Experts of a small language model.
Training: a variant of Adam for the experts, 658M tokens, 5022 steps.
Below are experts of layer 4 (counted from 0) of a mixture-of-experts language model. Rows are named router (the router's row for the expert), gate (a neuron's input weights, with its number), up (a neuron's input weights, with its number), down (a neuron's output weights, with its number) and show model dimensions 0-127. Each number is 128 + 24 x the weight over its row's rms, rounded and kept within 0 to 255. Numbers have three digits each.
After each expert's rows: a language model's description of what the expert responds to. This comes from a sample of Wikipedia text that the model never trained on.

# expert 23
router:123155112123123153131101097145122112149134114082122127137192130142144177112101103153114147112121089162143110182125132127100108136105150113114159135084090161146142114142100084133140116177137141118156186110118149127131120148112130123111137120107103151103152088176116141131140133066080088109096131110173132080147129105112168111129120103134133111132103143150108176131130125115133112140132
gate2:143100109142090159129102092116125118113161114133165093136173138095159135119147097080141119134111104160112118094079125101149055153112125116134117092094122156147112119138102114131124120118116115157126167102151096143145147149105075110129177117104142144143148092074165137131164142107124087112126158112134151158176130130101124170105119131108108157113119126123164138133115128107132135138100
up2:123135149135175122144165173144116139125109146134107133117082126145126133147103192157123107143140127071125133142171121160105149130152167124123142172152127092082139156153158151072113140108161113157104113114116154124140168109134143144103125084143081100154091170120141098124111137159130178144147119152121126111097121139149150121138172121141173105121120109109120140172147126142147119130118
down2:155158152130164166126112188180134094126115117141086176104086135120128148157147123172096143147154147109153145128171152129160144073129106130126124162144131089123162151122109131100081114127167099125123154131118076131106112124138154160110135088146113112117105088087150085112120085132123129130133128149123138107129141152161101153137163141092138092148146121118098136147143121142134111128139
It responds to: Biographical names and titles. Pieces in biographies: given names (John, Robert, Peter), titles like D|uke, "died", "was born", "University of", and La/De name prefixes.

# expert 41
router:117146153122136181126108119084125157115099147086132136130102131091137120150126110150098128097100144151110159127115137148113119099155157163103129119121103172157072127142154166172117132143079159098136195171123153144123127115160118138108121141114118143128112114144147132137095157170124109128138106125139111156159082090142108131151102186125120102158126079153094129112110123132130144154147
gate2:177128172119145145126136145156135121128135140092141133131177124102165103121145100129116118162100174133106116124131150182131086095127127119086082098108118163116102119126128155157141163168109181137110129142132119129126152116141084126130201143151105117094109121154134133115135126128121093123162130129128143098137124108131065159169114144125125148113159100130141145157111073119128096108108
up2:133135096120120128143116105079118159143139119068134133114154147134133150111124114131099150143111141173069131159103132147124090152141095130126105108100137117085113125135141146149100166116158161131106148145156154088146098165119109143091101149097101125055100126150178150083106124122140121105135092117112134112119139120181132140100152156165137128129135143149088156174118127107107118125123
down2:088177139154123055077121121153129112144128142124155147119129134123121112180108079127142109112163116145153110081118112082145080135133118147140072119099110158147175124166140143129127140131160149132135180137142127133100116150094126150108099131114106105114108135133127177095110148160117151114138111155111145145113132113139137073136150145095123117106101156162139163165110129147128140127118
It responds to: Cyrillic letters and numeric tables. Cyrillic letters in Slavic names and titles (М, о, Ч), plus pipes and decimal points between numbers in data tables.

# expert 63
router:124146111127137168116098107147092095084171095153133103114110132120101150205152127140178155139103120121151108122139099145142131136113084114147134106153079143153152099121135118191136145118136129100129131148171103194138154154103122091127145142140140133116140190135099151133093118127120135138166133114113149116100158105107120122132092141163139127156140141094117105112123132150097155130130
gate0:155118115128145107109135117189128110132116112163148052054107101147133110131153166080134164149096161101184136084140157158145113142114123076142126140150121148112092103119169130121142121112132100157110121151165091116107140141139078113082100144136148109148147146138114122132119177127143125128132132126116120135138135164104151142126132129160146099129144169128112131125129126124158112160123
up0:126100126142129122117084117114130111118136124113147095074156120176154112084131153112148160139097107099165136104170119146189120072120122143095123119155119165117135120161134056126144117121137126178102114136143121137119172117123085152157148134097124151115115141114110125138105164108154160166140126151128156134117113130142111147119090168166166086109138160101151126147134110138132132152151
down0:087121121137135126153101137122117170089086106147145157144122147130104137120164110133115095123095114111152103164176110101145146112143137118167154138136164114159136167103169111180140151121118094112176127159106106103148116132149120164127106112114154150134150160100127133106155093158134125119082171105105164126097139111123105136155193118121097130133125136153125084162140137148103130168139
It responds to: Possessives and clause words. Possessive 's and his, her, their, clause openers when, where, having, and the ig in pedigree and Abigail.

# expert 29
router:115145152086119121106150157139161132148126145105110133116144092123095087127133151123096136139155090130141116144123158145109154116116079087116166146139144164097141094161142137158123127107132131137126088133104109112146142150145111107113133080123073137102144191096087169136128119157115134147121170142094096152105148136133106162200135122130154132116132131131139072092153125125142162130134
gate8:162139134117147105172127165119104106165156104113156150123171116151184132121119140101090156143148125117156093169107136121131110108130112090136118120152091097099110127138133168142122114124131140144126111127105154141150090121117083145110157075153120146136123151141105171095120092112152084074146110127091115109157129105114144130153186122120127120140117094115141161101153131081128163097129
up8:154127109132086131121133117128116123121116159132102122176110173113123185094100113138132138106116095130080116127140137107102115107115104144101127120146166190142117164087150173143088113133067123105137139084125107098099128129131123134195146152122125156136117108131153089147147089115126130124102085153115130144159097136097132152118073126090140145116157103150126120110116141128109099104118
down8:163130120096125108113122102135110123145159136112116159162092121122131143128126166125093138145114100145174162097084092109143144125129143125094122114142111124092140107128152102133103093135169127106139090083125114074136116091135155172145156129135074125143158073144149159152118132089115170123143148103085143131144164134126147173102122116161143112105138120130140174163122152082104120130136
It responds to: S-pieces and Sup- stems. Word-final s/ts/as/es/z pieces closing names or plurals (contrac|ts, Kaun|as, Wyciszkiewic|z) and capitalized stems like Sup, Sub, War.

# expert 30
router:114114159098115117132160176112079131130138106130163102118160110140153084156127140138099121138115133117155097150129140127130148135111128161089118112118118107125124172145150104147143122161137087136118105084097135111124196108167178111120120109167078085156124181151114119148105174119133156119110107154123165127127124084134114139100138121124129092098111167129094117143135118139124086147147
gate2:138098145157137143131151117118122105133142121154111100133171117168119117106133078093150112130114112149144135167119144124159153160125167140122125127090124136092126168165129122138143087154135131144140128137111103126133131119223142121119178136115123113126146117173159101118125125099175135138104151140169169132143189126146094130066096109139126097117093152131124096119127133127128107135172
up2:122134089118112082148111105145115175142135181144104128118091151146106152142129118171075117103107177187154151081116112134148131132127146130130133141148116138139097142125131115098122157110137123110126160106144179152113106120115135150092133154111135106141102124174091163138087116135102176100145125135114161129122093142129138104125123196129153140139115115161162141151131085134129166133100
down2:123141118130146127108141123133160159121093191163090132091135129122125107174125161156110131126198135126152142122174110123112106115124154129153127107148117111142073117130156122114145159169157140122145161136182116134081167102128160160120114112164104142174120113155130101148122126116131115169182147097119118149135134130114143130125106139124110105174160103116137128102153111183116146153135
It responds to: Colour words and taxon names. Word pieces after an initial letter in species descriptions, especially colour words (green, grey, pink) and Latin taxon names, plus opening brackets.

# expert 39
router:130157094177126116113123090096088074112123141096147109137113153151109158149124116107182109119156140095143118143143100171123133161125155148110138120120110110124115142104126138151083141110119098102106123143086149139125084143149168132093125117130131091127112124136123100177104131135163105130155146138088138166103164154094156164111081127124152087118117130148101141160126128156172144103098
gate0:131156091178136111114154133141130132121128146077157105125130138160205156109156103080118125151158120128106133116144099143111105126165112138153101130108149140139136153091148123120099130174138135150117124118135111079127117139100106167117142104136076112165103088101126109146119171173143117138105158132131101119137150131156151162122148079119151128120119099156131106145099077142111099104104
up0:150140113126136092148154137124113124111110143139145141101109122120119125107143095140137131110183169135094134149122133119122103120142138138091197130147124129141148076094133127143144122123154156121107124098164150090110168169123131081115127106132130161147177130100114130186130167110137154106138112070086080143141125143099131113132138114137122118148090198140088122125168114155149133108115
down0:137114097081154166093124146099122155091099132151123116136132113123089137160145140130125132106165156127113142101098168138112083142110130146108138107136101123130110154157103078134128144159100113142153073107145169107103139138124159102108082114117097134136136153139110121182129168142119132134120113106108104073112133117151119169158134160135123087135111123170088167127138141170131117106087
It responds to: Word-initial consonant pieces. Opening pieces of a common word after and, of or the, such as comp-oser, p-iano, d-iplomatic, sc-ene.

# expert 8
router:129112114136136106127132140128098158137126086120124167105115149156128129119115135144092111114120173110140109116170074125120143117145085127162168136133132152074148152127139083128099159184101153137115122157135137144151149173116116075143144132144127116155124168152118093143117149112117132146123146086111146156094181126112139113135127098152199126125112168124089140133087145166141107137111
gate2:179116151127155109105165117140155159112139120137123124123140170089131073128156113137167098117115194123165122112116103117100158122162135138134152089108124117137089159138105146133083121134114106129129094088151086138123140117147109115109165139113112063125138137114143132119120118074164166096106097114149119138123131128179113147138134148119119137110128134086133152138153167159151114089099
up2:106147124112128091103140099121109149150143158148113168131129113173102118142095139113139180139114145145122211118109135068109095132157116114114166142132135101161137129119107093139142151121143080118137122121122122166130146131137121121163109123121138114148131099116082139118161133125113145165163160060133138120112126152094143115140096166123103137169139104137120063131111147157142140109094
down2:068121105096129145133124130113124108116095160129138096122157115097133125099147124142142124135128122104109115117153117143120168127165162136133092104116112143168110118145117145163135112091117116124091125100103163117067146115179139123097111134102095131095111138153168101091121109089161118157096093184150124128154131162111122106147129187166147167102138106152159125122130143129116173146140
It responds to: Comma and capital starts. Commas, often fused with a following capital, and first word-pieces of capitalized names or Latin species names, such as ", B", "C-ap", "p-se".

# expert 31
router:113128142106134159144146145132139111138117121132106087155104176126135122164100120101107077141116111108123153169149172137118108110127127144170124068154106146150127114121098095087119167158147140132095125154151143163159145107142102115108105143124139105112092136126132120125113153094111099109204136126144105109078105142149171119119118132103139137124098153119090136114156177138127162113173
gate0:152127167145145115102084102137145077160123139143093090100126109138133196162127117133112177155085147103091142153144152140128109128119136127095118140127150184120110113137145124178125123145155133171096125120123098124149135113129083112152124112153154152123137158139171092093129075135115141108129155149120101126128120100134112164166109133125115140120153131094119168180110116124132106113095
up0:131124144168121174160146121142176113113134149116114066128179106127129178130103112133124125131130077117121132130124165147139126107096089093161098105148167096127119128154109121136165139138153185143142143121148130122146146165091143150136131161119124133096103134107125112120124151095134175106164097105138195127090109100125149130117087127117169114161104155159154108117114119129115148117138
down0:128131129121115182135162133142127127102140105153132116105124138108094136167124171142101158127149123122064138132096130165125138129144144175111160160163123129123132138117104131102134196133140144123122131153117134142133159148105141150091134101115067161086142133148112142132116107130103139106103113173109146163122154086125131184161134127099123113155188150125117131101144110120138069137164
It responds to: Table cell separators. Pipe separators after numbers in statistics tables, plus semicolons in lists and a few word pieces like ed, caus, In.

# expert 5
router:132150117141125109113120127100134132089095157147175156119126173157119107088098149121158063099121165100082109149150141110112127169125143129119163134133099132099125160122125147100096110140124143091070149111131132120135132130141125164128100107151146091100116112124092149164109131143151122119157125085118080152119146106161145141137159110096132101125142108161137121155131100185143151084112
gate1:117126136146170161151100128118138118140110136173133103116119158205123129141150140125137141076112164120067097129130156109126129170164143119095127132105124073114133140129165161136112136104131142164099129127118159131112151126130080145131127092161132138096144129136158128136118162178130126119151123125120139166170110148151133150168143086097144136145138164133161107152157143143171154103092
up1:127087150102099130069145095126102154065108148096108111110148122114102155101131141125119162150130126088134122097148145147167112134155132122149125148179109125110149112138168157120167125110153107114146117115160111135147144094167104113142105146109122135177167125134102131130146150164111127091117112152120095138103144115144108082118169151160133108117157092110092084124139148144102173137140
down1:117136152104142087102105151166129137155069128124158120148123123110088128114121143123151119143080098110137140127154117069136133131113108092163118137108081114094191106151182114114099158167130088145148087135129132170146129142132118120144116123127110155078139149144173103091128155068116138131143125097161136100110138102134118128131140116135141136113095093143140139125114087131138107154150
It responds to: Word-initial consonant pieces. Short lowercase word-start pieces like l, f, c, st, com, prom, often inside LaTeX math or links, e.g. "l|ink", "y", "c|reating".

# expert 21
router:094138131131110129108120135125143118147121088143118158084161141127113138122131098162083129130136153124125130162130086128137096098122064118137117146151093158115138126136170143160106125168082150103139173155132137134170147153132083133110109119136170081157120149123122088120099099140144133127103118112142172163089164169133116110151132080097169154128155097120152132118147143134156090125126
gate2:130099096148136110138106171149101108170130108119125135113105096157161162147155131144117137138149160150177162126126124131121153149137125119141128151142110144132108106089103149083137130148118123210143148148158108110109135105142143155089174113124125142130142151133104126155121104069125146133103121099129124166139123149101130151088108084171138121109129157128060137121125170124171114149103
up2:119121105138136138130140135137164131160085098134126112092144124147126158145098113122132167124143167133144119148123145131115116159142163108104143126130129151124097104101144156131131129133101131161166143167099114057121098108153138169071180140135144109110165124132106125109111115127138184123101119109166149150119152142151150127093115094198128080129112146113129140113128158128195129154107
down2:088175132156131145152148112069102099144127073108080131127148103117099147132146136141144111087104103088122125118136087146113158108145080157143127149154094173120108091133127154091177109169077132131108131159148150156137175144128131089105124157129135117104167147124158102120130109127159113135120118142120122102109144144108133145133187120114107160117094118142127135116146119120140151120156
It responds to: Commas and z-pieces. Commas after a word, year or name, and z or s pieces inside Slavic names, such as Czech and Paszkiewicz.

# expert 55
router:124109123102134142147162130104103131132115105115137120119131143161137107152187114128104113119094151151117132136089095133111143116110099140120094134105129138091121168164132134112153114162158094077141129062081153151118176158155174130134119172136110108129093139129135067116094149138138154153126132142118179151118134117147137118110131112108140126147104175135148124145176139117125075095148
gate2:204132119146148139103102096121133076127097139129168127125112139126158110147098146152136098124104145148137132139103117154103132154132151144112074146095143145104186175128155148117129093131139156170129174133107147135100143144142155099111106136113128129138154151157098120133136115105181077126195106104118116121141156172125133119114132122138141147123152109160160126121096112100170129116116
up2:088101153151104145098125106128141132148167134078133105143117119124139170158072114107132139150117109127102120126179175087182126157155119118180152138139106129146079096132141127155111144114084136154162125143152110127096090095116122129148132101133162123104126135139115173129140143123092120087104116162123159118117110144162138109155120129131094116090140128134070096101119128127106144113099
down2:144165129139146124166178152171114131113111124104122160075143115159134147127112127134128159170125201120162122158132098121146094125154122151154150085089138158165130130139137108169109126155074116160141151139101194129113137138125150130100121138100149108128140175097114127083114145144112108128124147113117141150159106149124091119097156132130137120096119129085160136150139143143139161139144
It responds to: Taxonomy name endings. Endings of taxon names in classification lists, such as idae, us, ops, plus species and family, and final digits in infoboxes.

# expert 19
router:120098131114130142148083169144103156127157096143153131113097137114140132120103133110110121105116184133118184114117115097115148126145154129158145132126129115112162176140100122161108140127152112123153125115133124158156173151099157120106147085157061121122102118118115154140098138106101138118160151114140126133120113112100087147064122097198122157097142135128087107097098125144126131161110
gate3:142111149180166110103107091120116106121116086138087168132101109165131190101145119151133130102117178097151116132101146142135141144165119128101128134114155103118106103161113159132132082097117137161094125122129105122146103095153105091121122134131089170124138163110149114121128144146180109125096168108162143144079097151113130160131126137127174123115148130127097176124140115107145143145112
up3:136135109122113135146111142115139117160176110141182140119110120089102132141102106119137125142085170109136142117148125186109144125129153135101121157103094137135095162124139094149118100178095091130125092123116101146083110112166127117086127122178122120086123098153126137161116136175138102111173163081141145115167130130120118150104128142173143104127100119106101137085136099150105132149153
down3:084110086088151108150098096144083150144133128128124065160084131113133157135107088091104132092158103128098171152104107128110092112133110108161150132119140131110131132154128102122099123106136098119132135112111104124110071129092137137130181142132130165132102086170155125101118135129110163085131142108135144161153135106125126099122131098115105130139163107107121169117140135091126157085125
It responds to: Capitals and math markup. Single capital letters or first pieces of names in lists and tables, such as Pet, Met, Pat, plus math markup like ^{ and _{.